From a checkpoint of a small mixture-of-experts model trained on Wikipedia: vocabulary 4666, 8 experts in each of 9 layers.
Below are experts of layer 3 (counted from 0) of a mixture-of-experts language model. Rows are named router (the router's row for the expert), down (a neuron's output weights, with its number) and show model dimensions 256-511. Each number is 128 + 32 x the weight over its row's rms, rounded and kept within 0 to 255. Numbers have three digits each.
Before each expert's rows: "comes before" lists some tokens at least twice as common just after its tokens as in all text. This comes from a sample of Wikipedia text that the model never trained on. Tokens count by the router's weight.

# expert 0
comes before: "0", "9", " |", "8", "5", "1"
router:145109047132106134119135118083151140037185151106150165146119151114131133144082149088170126095123143074117160176091102098140130119114191078129103080159154104093144103146118103073171119144143137118137171139159108108107124163065092108113159156159170132094084146137139118122113162101163109142107149165158135188133172116184169064168149096133154121110085088158130158133169136154083143118093136084129088144072179072164120080127057216096141106126112126101037122194103084139113136154098160130139159206134132101196207128151099109105125130116133111059099097164138120139107157155130121113191176126131098118100110144170088067105108150120114130138138116070131136179149186127171134068114093100110075073093144090122098192152141110131102149154167145105154102153129105106123112169116091
down0:155106128160101067150149126109153168163130109131111114137153126150060099121093109123091161127180103182157123144091096121098175161066121187212106170111149135108091102106092073028119105149081096113166112161176155113123159131148132182067072079096123087133162099127143079188139116106137126148148133152085151169102145139118154137141134135120131127125112147140122131098160119091097075134105146110133095140081129110123179162127171130163210071154072128153150109115193089114181113118104110054150082142196126182130131206194150064157138153073173126132111146082142180186119050113130120198164130128133128100135129180172190145107116131135131160119149160089193150133142124121109127106162125105138086182162153147114107156179158125108164055149123165124137155163116090144133116168143145
down1:178149106169121100093128113125142094017123176154165113139141160078063145082156139143122132141132117165138112161190083157153112111133127103132097133140100110176159111190120125104087117126063113098139082085110154140125067174135094181114082054125076173164167150109126150127087168176175114118127139120124117095075135087122118138147076117098111118108073139100198075121141164154101146108117124122143164180134159105150141142150126126124205091135139181137074111124140136089106087113121088166164114104145152211153156120157085113112051166080142135192144131172167142109131092110180084078142107163100141087138146154100144187116152122125194161177136151140116151057094065104108145058132101143091122110107162133108129124104129125107140109077144184116183209106121122109130112098093068
down2:086151101154134143132159092126153094105162143063130083169128153126047177118130102063103108137119084081157159139083132146111037113105121170139165127115114166127166118112119103171146054149119122108152180125110144165116164091106105161133142169125139178171146113162112175090144070146091105088099098123109185120128120099114163167094101147091061102118134176154156184146112110163123167185101096120122117129165088138125153088119118145104119110117124139021125074090064134126078098108178094146076152115116164151072167073131146170112101131131109174110145129141090123172093128190098084127153133127139126127134141083155129197132125157131199178158210145087164144180123146123144128098138121151113147147196131137111073165126185131078108031113132126161086137174101123140106140138092107
down3:126071143090137164133102131122159134080096200058105078106138096142056106163190037119160106115149117125081137123129147143137103152109175091173136089142091118116113045135139124179154164110065096109119162093143173142150129157156102115080070178161149123155107140164104143163158122130152164101114134143082077155137177142107127149180166102135192131104108146163149127126164128066122116100110141111092109156112107128164139193112151090138159127149130081046170075116110129175123131084218059107171131165077112225137102070139182129155177117106160138068141115118153150112137139098109107137209129110087122146072171134144136132124140105148170116104164108111149151204051118092129130133157124122076130123101074140101129117146118101099086116152120071141164174135114146119091109147140055
down4:121115202051134090103135117132032134128078136151160111117183105130192097179127121160092162126070138184156078136117115152085098116089183142118106079161147094060134125146096107129102150133143109113131128164151138112173182103125176145097125156179146133111121161146121140111145159142203130095160138096072192117084101105114094169112133109081134134167162152108117134126120118113091252150117143180153150139126091167119156127096141169124147148086163126158118106084111135121117068136126086159209112139151134170129186086100111123171128151146111134124154120111144144114173143151137169115170112148104113156134086129163100251097123123078082090165188178134123158142079140104156099061069136131134069120114216189134128121143144132178148077150128156126160151121121113078158135139082147
down5:119144072135137145097163102098102125121104142089108109133127138089120095146124120175097101114114120118168184159104136123095094124161066113148189131138151095118139045127137107081115084029101112204126086159123060068149151065115193160144091129102084099138049097126133081116066109144149148126144110201160146179118100106109130097128114144178095150118121143120145156077132085131142115064157140084086171135126110101134121177105173115109135129099150169100132162093089125110127157190152120167212167102163119127138161146157236169103125164122140100121138054185143099144143077184075137110159172102109066121136103104095102112104025077147158134129133132128119169117151103111106129110100136112105123123155116119133147126106096131106112137191113145125117116185128153083093117134058166
down6:099102135144160046082165162101153134084111121165130043077074116160145162093104133176119151154163182108148134147109116113137197147135159154130081097142141076082128144124145162160134140129156147139034125142092176118204114091180101109080138108151130114160058146117145133150128165093127137134090130188113117136132136117139148129127125176141176074109088103100177163093167192118107104095135151096102118120105132165111123123158105071157123186096098110113152139118153162160142151140121173061180125165089097108113086084119103130127150159100138151140050100107184153149124158111174085141118115099138085179121173148192153089148202079098117187139187081176064101098111121082198059143113067137114128135119123177153113107156116126120165109191110132130128107150121103150089143103151122
down7:132149171111174111102189097072091143132179138111130158090104073127094109172170082125109104114165148119116152113093134120112105143177150136168099091087091161167155133154101133140112055124077123146121066124158100113107187180135111141142174101136117130107138058111092097116096099119075089140145116121138075148141148201109158133129133100082088082086230133170146190115135175112152138159096121136148106118117096170088196127132193130126150076190146125117127124178135144121145096058074134088158131079148106165129102091130166160112098162109118150148119110182145103097160096140145101142193133132058081158078177136164146163133128082150121150141192114165157157154126173208164093178044146085166090125228160147166117166149135176152155120112143143101213140140083129133093049147096133
down8:105140163099163102096102120138116104145128149105141080086175145154114069191115050114140115169134189133109118122237176111172132119145162163102132138112159132111140114167150087108097102090162181150089106086097142126144095180124140097159101108091166075133115152153105097121125098092118116123137157133088084206155131134152111090079149097119152177135102107121108164126125118112159099080116161144157182099174123082177146094073209153150151116157128117118132114098082126142157168172121133193116137137157142124150158099181095115205079079138129142144095107115115112125131125096156166135103157186112168148095098102105137114110106098104123087177124164124122114096154123157169128129111156138089136146196083122139139031174124151132114080111115097127134086099085118090128182188084153
down9:095073074171150137148131102144122145170107082184163106201103163158150195112135165159079098106116187109120103141085119148127125139149110157179163133132148166137159077128087129182147094116112194095161095169128125071132118127141171191151129169119042120156063144171153126137118150161135163173125120110166125080115206067108152105123119050081087075144149147041215186174081138121135134122175150147130085121141103159080084130127107095098102186146162144143112133134114150130173124131139138153133066115146077134154095150089114066144142180130102072134176148145121125125161098122106126172086115085114154120102203157120124138116124145146035150066090140134133067092111097159084170187142095131156182142148112149129149154171179124183071142154147147139081115113160119134108118149148174
down10:173103066122116056081079180157089115123103122066155191089194101135119144123093142162134148141061149155143073094109134143101126112168133111157163104087123129115099135128143150136137124127093146161171081145110125132110111115096103192110083097104139076071170170116150131088087161177155135135182097146121138070158111079121025137120158147083102198163059134106108146171105121133106141146166126123145131105194065093124117105105106113114103097127117129069163074148179123188184086141176116092152151092126124145103125141122064164112121142118108086094143129140136150076174160170102125160136191051133157164082139134082147130160128137134080096115124108147126134110132125166111109110161141097137074167097160077089104065153115156183100041120183114128063182175140159121147149087199080
down11:131148109091081146145132074147126166132156161086105166059100182100164157109125140139111163104100100126166145049133084136139122140161111117171187123124111086129107142142131174138116104078177105146092146121201127139112096095121131168139110108149121120154137122087133172127128115137094107083121125154084144081169067157050115155143157127138129116149113124137132144113079171122103145161160060191089126110114118167136160177091126148113118176077111066166102132101132104147186142113131173131138173114091124194133085120151123162115094100116118187177111130150136145121155154154110119111078122109128075138092154140121093146177101218115164139134162065106088102097122130151138146159213158160100121082133097133111146113134117061137150121181123172118101110147120161123136157112161124

# expert 7
comes before: " ", "-", "|", " —;", "N", " he"
router:159150109063086134085172172113124155065185146131120172144181218103132136168146153093145096124137162133121171143102119133157180137160143103176124116155109150120142053089153123107142075095114142128106187163153100127129134168050142084090162154198154139147161172162133089127103150169156132109117148150100126145126131134160106109157122125130148144117157122136138187117133098171123124135097123038093141132101149133113138118145070137068168043129073128077109109145081135104101106103088132150147171136094106129109128162136113090092162044195142085055160119115084164076116143142165132104145105130109104148113129147171051063107117136103108103080119113129171154145086195119166127129099102110159047122087143086197129200102166137146082161091132128098108104113151143111120107187105080
down0:141134072120138118141120095120120065084138129120168136080137179185157108072114070155107106150145112162107135128191100142128126112219136153125142152175180150131133090160115113112136133140108100101113120134152148112119144142148134185140128095117067107060098162095151159131092130097104088126091178104098124095177191130184098084105109144096172088093135142151164171120133078099127110118074113172147141195109161041155087098209114106114116134128106161117152139101102197139056112179174127085101170097103114119113146068097120104141143170124104072076162107117153088167143148138105158113124088155148085102123155203206110121161147098109119079141143133100156179128049089132155169153167146093134091159126110114140071122100143105138095209139160108059070107104140160103087124132145105
down1:099133074076128162131116134109134083104093115150159130090121100173103201134113143147139102103112092134103115144104143123087119083145133136087214169155133161140095091107173113114130155113143134145074100099119098125149145151096133147171164110118110127146140143123148123180153074097165147161178117100120114119098106101141184046139104133119106122210192108148140120092104103166105108170085134115126148159122148116188167141166146101149150132170253170162136179129075133154124130114134166115124153186154176137157160149137170161139141147207128200067171084137177149131100067151211157150153125158121113083135172131099146139165099101144192128116141155131089188149154074188130156133139156159088094115174067086143121125218122122140153117147149164170130135162131154139084117146181170
down2:158124136146115170115082092101121091139127178084110107098119124130120205124150116093109086101155147111159091112128188150129118149139146124103065140138166124109153105020098136166158096044145141153080169180149126111116133129122146124185122089115130110040114116086167103195107115097133072136124153049103093150069171147121167100112129094149173087048102091075124157160203125186126102143093099074201124178127136114104099103114125143130116088120098138161128085169146123167128180148193153158091143089157151138111146146137108158099153152255172151076131135124095119104141103138114111145090153145081137094135123125105127110152087109050135129143140146124085110103139122144148100156152128118085106151049162147129127084151133114134120129149120129148168122174162155104135162105125057
down3:147115131183145147102119095099165149112144154075096155163097113133172145131154093132129115142140153086169120123102127117164130095083169117101099138075143169141159098117181127130093109115065139180109100106178122174113091077105139150040098103161123156144106078159159129177047096131133072131147096148094140150126093157075104157094101125125122163119114137126107123146132140037049092108127134154129136111167114174168046150108075153168162084079138118049136136193150146110175133108146063169173146134131148130136122119127079121148105106087095093130143076118104164054153162130147071075167077138121091139101141164160136106105105182131076186053114118120130113076112139082143111070158135107127078154172119099103135145183084092107141155100113201099047196180125092133149110165146130
down4:160076034067107097127189119087122091094075147093071141189157153159112092137143126102134149153087099158112127071117113149166106113108099098143181121126104113108112155154179108114099128113153126132151096110125114188183141160083136075088087119152122132140118156116134131136087138158181134143172097159069174146185156100200170142072122160130136187182099135149146106128160153184146144046105038131126138157104125066174134148096093150115140161152171125136146110135160183116124173113072162146151070165107090144122126141144134134128093166122128098175154149110187153183174151180168123139125176129115141089118123116119121167160148130105157084179122148135111194088088101174183083152100095128143164140123113107070160169169144068189170090119127112080118112121115188116165156074121111
down5:134102110129115166087114177208158133201151103174099114099102143111123142064097198116144105139106130069129164125167089126192124101216113131219164140118083127160136157092206163124152159106125144105143195141082129167079204149105134129125152134166067148141141130105175137148096124120086089129136075143112136141130138060148158101142135175142094124161109133143091160139156175163192110120079054155101108171083124154105132104145077125138105135097091149074131112084146186112100150122110068115128119084132120107108101127125125153157128149200121161106117171160141123133111138157209148120075138149135154170123118182155115105045198126154107194139070102061153150129149133148135091163115108102152143098139127130155177122102159132164178106110131159138142109115115137137082110132062124
down6:186127088212110152190162150089100171181133147176048119178139121125129153144130171155150136210147167097150163150181123151174087139091097127137111139108143144088129100136136150098170135091129130125061179140150149111142099147149151160127120100113083160135117115158166104106138132117101200125132105084165133182108160090144105144165118130109101107172136145093129172057144168173167130169096101124158107110121126115100082078087165104107141131107139099185221133122110115107119119108086090080152124165163149177128168155161170139153075111255152145107156186136143134119212132158124102107082132119127178093150136124127163216157116143076154145097128158162127148098167128123100171092133196144094151112125134151109147141147090149116120153105121086032145107127154129088158098153061133
down7:130122108136149168144162181081142085110099089110117163060144092119163109147149127125097116134163121155165084142128134158117163138100092151136122089133131126113113096070128093154176112106148155100168099114130091138094124172128076153111140132159084144133138112098102149167068104082160130116087150169169134130116166122160170113122111179113122118167095191134156139121171095150080051133097080110130112162110129125098093167157122117142129127150129122121154091111119128158100039163145108131117149143083210051167111142123097098108133149173156099130103152076099141156136129079162101151075073151125162092118124180139131140126100070116110182144141143053153184157126099124099108129135192091104177169118145169120141120153120102119146092150146224108122165113174132164130099161112111
down8:157070131156153071127140114127097154131143077095130120135042089141093094155167117111096172131101115128111126152070132161107149118138177123176146120112129156090187154127105134103092196111140123129117121118112145084180159174182160125100177168077171143140156135103103143069142157119089167150128177161125083118142065118113113148102150047153058139152071098121141150128181215104122106174162119111088048135158116167146086118116156183118123166177123175150110102160115158127063139126116126113189137109193148140105095184186092154133166151180197134105124150172110175215132093062202138143162126097075159122211164115138174096170126075130103121053135109100096141141127147156138109141092085109085102136155101173136112109141081138126149147056088165164108131178161115120159124108110145
down9:150095144177127174182079154125153088121129134154115062116143144138152093104099116119120161152137122145142156153154132156117123107111097092120126162113111123144170146116123140132173088069077119101083105131125169117144158202143149181153109087139064114080090106125146141126093121185090068076080150176139113134050126129135106140090089129079141101140192099092110145104135132141143092144114132156157123118151135137126186084131067181107128121145105102098172154172197133125154102129139100186137130139128116114157127185104121105177160100187168118158123110137118101113144111104101137163105167115097102169117100110117138130166128190025113113136146136091147182083092118118125099121106111104125125122070110160072161157118044176105078119150107155151114133082124139155184148126068137
down10:142121129122152072108097133157081128100102133163091142096195129118143119110110169121121119135101113117169138082086164109142154120089114098103119177183120119128144080144170118117112121163131105112118153120160145180088090149071165100144150137170169129146127190063037114057141139125163090145107135106112083153152124121111145166086207113118135126132090168172166110171126142150106137118110145141096129119076100125122151090107214142123169103134117100091109140154177173113099136154133058187155167090141105136150142109109147111087086108146141161113088126117113108124182173142169126100186137123137153085075201081064121130142142091148108110147100115122160121122179137111119139155134050121039081152127130147136128147178137103059185131129130126135134089160146151056132141157149098
down11:070140111132140071120133152107119160126155111176165182161149114128127153094174141119151123129112120099135162168101179103181127120197143152118109125137155131202117103162081142133120096127132117183137102126189144178121116142073101108118132120101158149106125068121108113154105112077086163138162099167162172082145146197119112143133146105082147145140117101147105185134103117132108116154115174136128132112117105196151125152088122129113159149088129148123113111162103123086135099166123076153116154121116153163168189122128128140139193191104075114119091161155095120089124120058086162126122159102101134046119146140083139169184140160124104131081149169156071018174137120088146100140175118122149070132156084136135130193136069190105132185160148134141147159121185136114147127114095164

# expert 5
comes before: "1", " the", "2", "|", "==", "==="
router:076107108130100102040158188096155151062192172136107218104144143127094113192130142116158102189068224090093179157103082131135116168141151089156119118163093139074151080121123100103153094110151182224143118104148092110152155136055104091117156134113138164135117159148102167122177182107209131142087155154123098136138146141119144126136136116141116132121124068181142168096160130110132149151109126113175156133081164133117112154086119171077137087095109128071093131139137043139071064095064104150160186123096095137134116116117106111067076126152123090077186153186146140120097141125146127118157129100130105148121130145166111129148122150134072120104085114123108098156089136129163129068163128120139076119108184139184124117071111140125121125133139128134115120137204119147119076091080126
down0:151085098172102139075178074140091053115125106144117146117142106184133078118095142099169168131165106149109090113173137145105054130152193203145157141139138136077138131131150051187174083111120168108183146140197146124074108193094170031112123173147054148099135161145079156142157116104118141143093106159145104183063171101139049155166129124151150093134098125088153095073102096075141074098108113151122124138152167164153107142124142130159135165178161111153102116135074085103191164125119189119130167148142118146163136074168106146077131115079097091145163132172138143163134046113118124173118147123117109088161178178126107106084098152152130176198122108158110140074129130094108109124131130141090128171210108118140129162215092112103180115140120143112097132123145166098182153078113126
down1:103139157101245055120091106091110135155118112106104080085139131153135150188131134046185152099132079184076097119080118160175114120131111080137100194168108122130118140141069150083134114089117118087138131096118074077109102146157191074121055100188163172114110124126109166140194096142190128146132152167118137147180151078182168099128160165084167110163097077119144123137124150097157184123133142153165080176104138111087200152124216126137176088153079118143071089089155143121074121114085158177120127098151188158116081136140105090168169153169054085080069121083112144151113129142083126085166160061093121116093094124132113135120125148172107137104161165168080091183135153102129067145143109105142133145144178115125149117095079119119098080115103149100120099106064140148087139119178137
down2:168150045158155155113153040063151121140094178102107143150086161133166156067140129087146061082117091144115108104122175132113087137128116143129108042111107116108134166086144146077179171102157145136112136124138129154126094169159129176131147162095089120125120121139093151166150095126132174072070142114155098149159155135136119146094167129134161168167142138168219126109076200109136110103166075120121135137109170089135119181141132137178121076089139148168127149140131164126158124099106139133178175192149094184136127177130109120147151182180086183114092148153148115207164132131154126110101169089151085104093088144157081123143157134112169086081127088160139132134147148105125096118124095102106128062085187162094151076165063138086148186116049142114185125083089131099148160111147146
down3:091153084148213155190107144100103111120130148115146194127158104117153110142119218081118145134116139109146135114148168142138108101132170081155109153153154126130158104125139074083126120158154071118163158090112127094098143102071150155173094146128125172138136080118167094170120115142139161154143134188224094181083120040109089134147153111151136122136125185072112173156084066114075152145171066176104129117144187143120126170111112104111137130126127135140161098138099112115142077244159144127108161167165168160144147111160152119134108145063112111167110119145188175177170080111085149055094101092157097089152096127197136127175120124107106101107151116114141111125185152151150156111103178173141165154083167126109116108097124159116065125125118096123098145050110121069133131112163102
down4:057100158196103098105127146116115155084121109154123098121132162137132130139144175102094155053139098126059210157122100135119145137122141112169105121173088138143103109158109148163125120114103128168114145135116097100075164125115095169113151138106166168188118157167126086130157123143138131114135146130097158145135071104163106156162188130120094079108101088204078145107151130171089119131157109166101156086089141124115124129122104125107091106099121104126073139134183067165112157121126181135149164172121138080152149151125138146156093200180182139117093159142111058095156152163128140121177118128155100109170179170084155108093126131049100093153124145097133145140177125123072081135077188143137111157052134208120181094162133096129123123081105177116125153120091038116127177095193220
down5:178144064143157130120177130186135089145118077146142124171098186087151123144179101126127108175131151103114142183126154130092125092150160131115121077135145205160144173126109105129155189068138093132158067120128090109123138107156092116127126096113185140131176124138163128193134104153103111142090075105103097110160100162117158141080109103085165122157140108075151078074121124127184102119109156155115151111151161084138158123134124142094073150097162127121182147090119168103102097114129126161097141123076149095144105107135157120160134141127146190141137161139181069132150066103151166152049137156098109140158126104128073128057159169116180144148165152124108108090181052178084105149135126126183054135120124128140089101100131090156141102071139134141132158116126125146167158117147060
down6:119066139110110149095133084124173143107119143117152106104121128152112119153156162134129133108129098104137117141163114116128137108224116160162154158099161135085134074112156134118153122188133128112178170119122104122126140173138151064074119156105112137135127134164108107124113141087124132076164146155147057099103128144168126113157116150048054150186171164143110131135148125100095107109097140144149168112138174131055132131089101115137164096121036095127147115138123132112102126118131185100121132132133108125162132078130132060107134155000147085135097096118124118172093124142121086125146132115126163112128147121158130175113114114147141170129146136159123127115115140132156084127135070080134118157200107089124124093062120082133059131123152124121133129147141097144143129219113090
down7:142184122136139141185108136132111193074144159128117109092159147110098131111121088077134161126132155172137147149136134161135153131082129100092162104112107107149176116083119134101157138152130167079101064178185125148118161174119154164134151087117150125150124082109124105147136140143150103168125161176151198095116074108157142126129160114128118126162081074130143142090124154153095222141093143100155112128155099108119092143138146132139147115169140113093144106057157088176123147089123094191168155107078114148131133137118133156129154101103138100166128178189193114092137121084117186137117107106117104134057115146131204192124134114202128149136140090145104104171097096142144093110157151139180151096112132109122151141156143105139149123113141095158132118168134080147096119156136174
down8:166193175149211168144063145100130129139145150171128112095103111125151126174098129055170139179127100150103164152160084123107126080220122114175107027111171109168098171072189163137178130095135133100128095072156176136150156108125129085088116149118184158136115104099143130151053126129103112098142146187092133159157121125129128196184107056193123137104134107151150041193085137129098113144157158132131097123178108136117186084101139127100140129169180115147117130139128131141109155070136099112125115132075123172142154123120126125145134127168092103144117165129164163121118115156066179063102122066138173071172171118144109144136105061185144136160145185122187124101154134168171153077174165199147134163174149133103158158112111132091154155170158096129119125122120096103132119121148133
down9:173116105141113098140130131132156161092101102107091138067104147071131125098101140122138165142122108086154112117108135098155093108094145087106131112129111136144107121106221139088121143132150157133136142173208154099095147200118114135135155158124143107095080182180174115113142100158144135140135115072107078104160111123121124151154047185066170132147142068154164157183155092099126095058111154148064137112145146135142156103120112128170147072080154142150166125194108119169062125091118142136169127185150100144173103127116141112159118082083147163099114180156128117147152139102139130064135108126071160081192127113102105125165139108080167127136146142167166129138158127205088131132092151109137098141166156157138118136192146125105080093116110195129152194151133092087122082136100116
down10:163125125125159090155143137067179090143144111168146191156067027127148124167094124116096131163089146155061092133154093126093139127145112122081115138167121165165155166209080149095157136148100083093134154197167095063112124141150128153124114123131174129114110092106093118134136094147102138165058141093147125113129159182097072117117108126129147133058152121081091119147102154148087147085093082117083124119181139101067125081060080117140180097136121108134140165143112102100098097073090110135138173103187084106072123191178146148062140111153062083128199113105192112142122110102128116126198131149120114136100077112150098068108143106159188091149157111140176151153120131164090122162144143137104096085104172086111116145165124168188175100109144113113124152145089154143137144115146128
down11:154117134172096149161133135141143099154117149139121087108166104105126195079114147134087101072126055163185097092148097139109135089164151099155142191168166156105132133081140092168155086142099147142137128148108149095196100079164091139168084097126159145187173140152129112095137147090102120127119148116146129133115161138130148099092072166139117101146143124109136087102079108133199161137073087135098148099114148137103146109140173139130092081117145145138115166123128120104136108181159157172095096143123134092115118083156082149097106059155059100172084077107129136173157112122117131114048107110140092158174210070138165116125142196107160131203120135049103165157138145128121140061117082084096165128138107140133162180152118132118038109169149067139092172116146057129114097124087109

# expert 2
comes before: " of", ",", " in", " and", " to", ":"
router:154084075115109093089152140088128115105163108148139168124185235167135115147127160081093124108058154131082184126128060092113168173120131061105156138128138092138185115151129191063159124123148155062122137147094152141072179179063155088077187149112114139109126095163136120150125191115155139184127187125146137150137131094146152127150089126145111172130124143143153133086182157092091117181064128129104085114098155092162144100091086134099147123122075146148093146142129114080090171103130122091173143180147159126143179121159128086080163096084090115063140110127113118078048144211051145107128094147139112152144108101130125100111086139180120069161136092147158084131115137129154096031138144146067145111130187126155095105121153077120133205131109135123165080102170107128098087125070127
down0:097190087162199112113114079155060136141108119152091130042167119142094146136183203134080086124119151160168124192074142093110137079075114100136108132124151114134089096089145097125121097150114150135161159162120096134117142130125143135125182125137159181144088091097143025118123105140113113146092168180198145120127105116073121113128153165126109156158119170150167074111125149095154085153097165148075104150148170121148120148153194157159105170128130124139103182091119167101162190090069124138153128110115139128083132125125141093161124103123163150110122151139188133119135118128107091168150108141094086106135095163085177149136144128151146115119158077091127141126056116119126127143186154085140121168171120136138126161150086144217095127108103105086165113103104172158175119126107131
down1:084101066138132153138087155166093121152082111087107133145146157158169093082126129150084083136138128113143036101112092102114131103116088171190131159100119111114085109154133072197185181098147112130098097152121138072103139099084160080184140123140130172151148140128156140216145096138135155136146142098137166083089141085120167111121147134124137081152160146126182127123145089154089120073183167106062170153148105100135125135114066166138203145165130102064125140135102099199167132176100124113136123200103176113129137131141159102139169107146115189049152100094087097124143159124139105127167084091190136139134151114137126162199106136137170147109210133114145083097155165180136122086113105162070092161124100123147139131135166141150108053142137127150065115127110129079058126097180079
down2:136147123155107155158077096093183127174138086124157130066123165120072109133197132145135137068115190111197085158070132093174113114134043109102164101132122153152109108114171150124147104122095142116091160135131084095137100154090069127155132122127126128118130123054149124080120133133152122166124037114126128119121162101116146152141146096136153148189119129167094146097143118114094155135103133171121099154161157169137145127149131112081130133100142041125138082109166076166103084163115126101135133161128184142137119205118138129177102135121104118104193123134143167082140130145180163138088127117153105131095159114114165110110151126158062107087177168114139164163117161124143191125146153080156107133165209162061158149125126130140083177155116124101155173145078083124161144166123107
down3:144086036086149180143155122111164082113175117149131093081142089090158180167118132115141233056079051190111143139179116096134109169102142123113166122133121129162129165143152178157080157054150152177100144159113167120146150172112123094182082106127108146133137140166099147157135075144109117067127118136105074172091118120097103133180114079140107129180089130136178149156121084093132159105150092166141145167152122154106120102179099155206151125081112150071137176156166153150028124137103142121191192114113147079133115144188110143182086119135094122104149159116114113149140144127102110113116108202114149100148127158110113138169099120107119150131204132192089159157167164103194167134143092155132099117163132151088119139050124126152164073133161132154103151101159098134122116127159155
down4:108205095081109118147134130134165154160156140094172140157129132197112043155074179100161089165159136150143094118132122159160117169076139147141101074106151100098126136151095200071097104081182138153145124165114109226088178110151112122177160127127130110098169097120123132124150134104097088128140188154106135160149107123180174127125088137096139138123165125150116186156139085098125136150071085205140089085062151149079150143158144188136107187145091214140119165165147135083104173147135086123148105113113117111131194137099105141128132084076175142121124140163141146091062167135123112132072148139138069159178072105148081125126167046112155147164167136144118178115112131208109045151135144109094144162106115145106140133111081157123152136147126083150145104129206182124118137115124130
down5:131116156060109149148206134137074154093101157183147093077111124141128100181143123178108109109068110120120159084137102125116111132111170141107139112230142093128133164122134172116130164099108109108093156180135154129092163135161164069196135137150058170147118110148088150128126151107131112139149151039097115082117065109133124188084067146074120134154148197104160135123136148097058117111171135122124147125062117176130103106177144164120123109145114086063150138097106095136084086164169154083167090142091126079127138166101123151119137137116118089143125121220119100071147123065121134148164078103113114134113115106103165119131084128127160120145099119091199064080167122094152151121190094116115150139175128102160094090121166104070125196171098201054103123177153094129089145079144112
down6:169077132143101106109118156172164214159111167115087089150096117148073127074126126099174109083200092141166153129181150100163109139141162097165109152143084118138180131197123101129136123096167128085109120098142100118136150167059128123142016107075109149178096177122137120137151111110130103095171165131129103200114122094137156147130119073092125111117141046200117167139155087174125121150084087101136190105126093118056148166117120136123152115172135108100128141118134097156133067165145147087108128125103092103087096146127131135143170148167152120111095119097136151114182153096129142110137162130136153150084160139101138109145091100092090075171176109123143195088113109178115168117132131119104136139124128162126094121145137151134128121147133136179152140154136065115153077098187144
down7:155135134125135086139071151110142132070088098100134102082157108067095128146092081079194153114085102178111149132106159131168159094134064172139100156168114152170147109131109128173143089106089159127140133163141109156139133196121137158081143164155152118173159112139105170098145178191179125122088128154123113068165088119128113079130144173058081101122130210147145090119124127148110148103108094152061137138155152160137151078153149126194155159077115090081130167123097166106139128131129127145160172071149159097168127074129134060145099169119146127150126094112137093122129074116155131068178098113153115140100132114138149125070135136170141121096121122176066124197069169112116121130137066102161054132091141135082145098150119124170130127092085149106099073123086180205092144107075141
down8:129140118118120161067192121141124160100105166122131083112183173102107166157159071115101159123190160116129087145136153122145150151076143178118128157175086173171087099128193134090177170092121125082208115168126145092134074102171137169128086079164133143069078112171089127113081080146148114124138125135168136135136131140138118108170116153068139138164124105093112098148154117104074154099150143148099096172135152059126092132189168095155074070150025146146122132166118126160084134077128144105136174119166157137107115178116142088147148197127148108114137158088114124075133112151085123146108180126127174098114128120096155111092134131111085130146162073069102102099077144178090123132103111051109116141124099129144163144153156115128125159179145196142190156161140136125111072146142102
down9:168111133145130095145159143127219118124137159178125183113160144135123126134097110097131097114128115087168123139108184210123088131118154131125174149092163123094182144105175165067109182143107162119128159121141179111126089140103175156121091155166087100117117172178158082103108114129102110133194170134141124131134152137092167103105050059170192195149103149096154126155124124162147130124109091061120143145090145091123125171112100123125160122061123159075149162068100147119117141111147108163130154110113113119160123125185068105141151179135146149082150097146058175138154184124121124090112163082113116182119079100059139091122111197122151142144113135127111131069157171172137083109195078179091070127200148129129147141090123122125123084157147142152151119168084147080152190086106101
down10:166148170180067116172128107131066115157169057149085142160106215070136150151121083084136105154155147131110122150087099159167122132166164103102106125133117127081152170109078152105143124129132186108144119141115105113104174115135112127114150134147137141128154126120117103084145138137104118139117078115130137099125195133168126132139132143106098101127119144214137197107119087130160169121102124050115121075187167127131159099105171154103067062213094127158168118192152149108127136096144138156084148091089145180139137052109130145135151122191126099123132080085120070090107153118106180101143161178077136136110116156195161159113108165116139131123124130178151121198147184132119092119109113174099120152138131125117110100162096130125120099142105139102190055155140157118116070180132094
down11:147126149115098122132117126155113102121123131158140112120149147146122186145064133130110182082140123135100131183121140109136138159068140072161119095137169083075168141131143170116147176139165167196146090121081092098139181166134122131141125137135045093125143159063146144186106086083140119086177140148095113165139090101115118185101126106136119092146101176165087124126142138133079081126132170117085149145076098108141145136069162126129146104121110073110136076106036192105148106094112127110164171082187131135166189139174123143160109165109082172151141098172106114191092175125175091129133116132108148064164132099219138131155103142134081143142158147136111131112146115187091140130119162131071102160140112139139118142064166125155117151142194103089108128150131141087130116106160080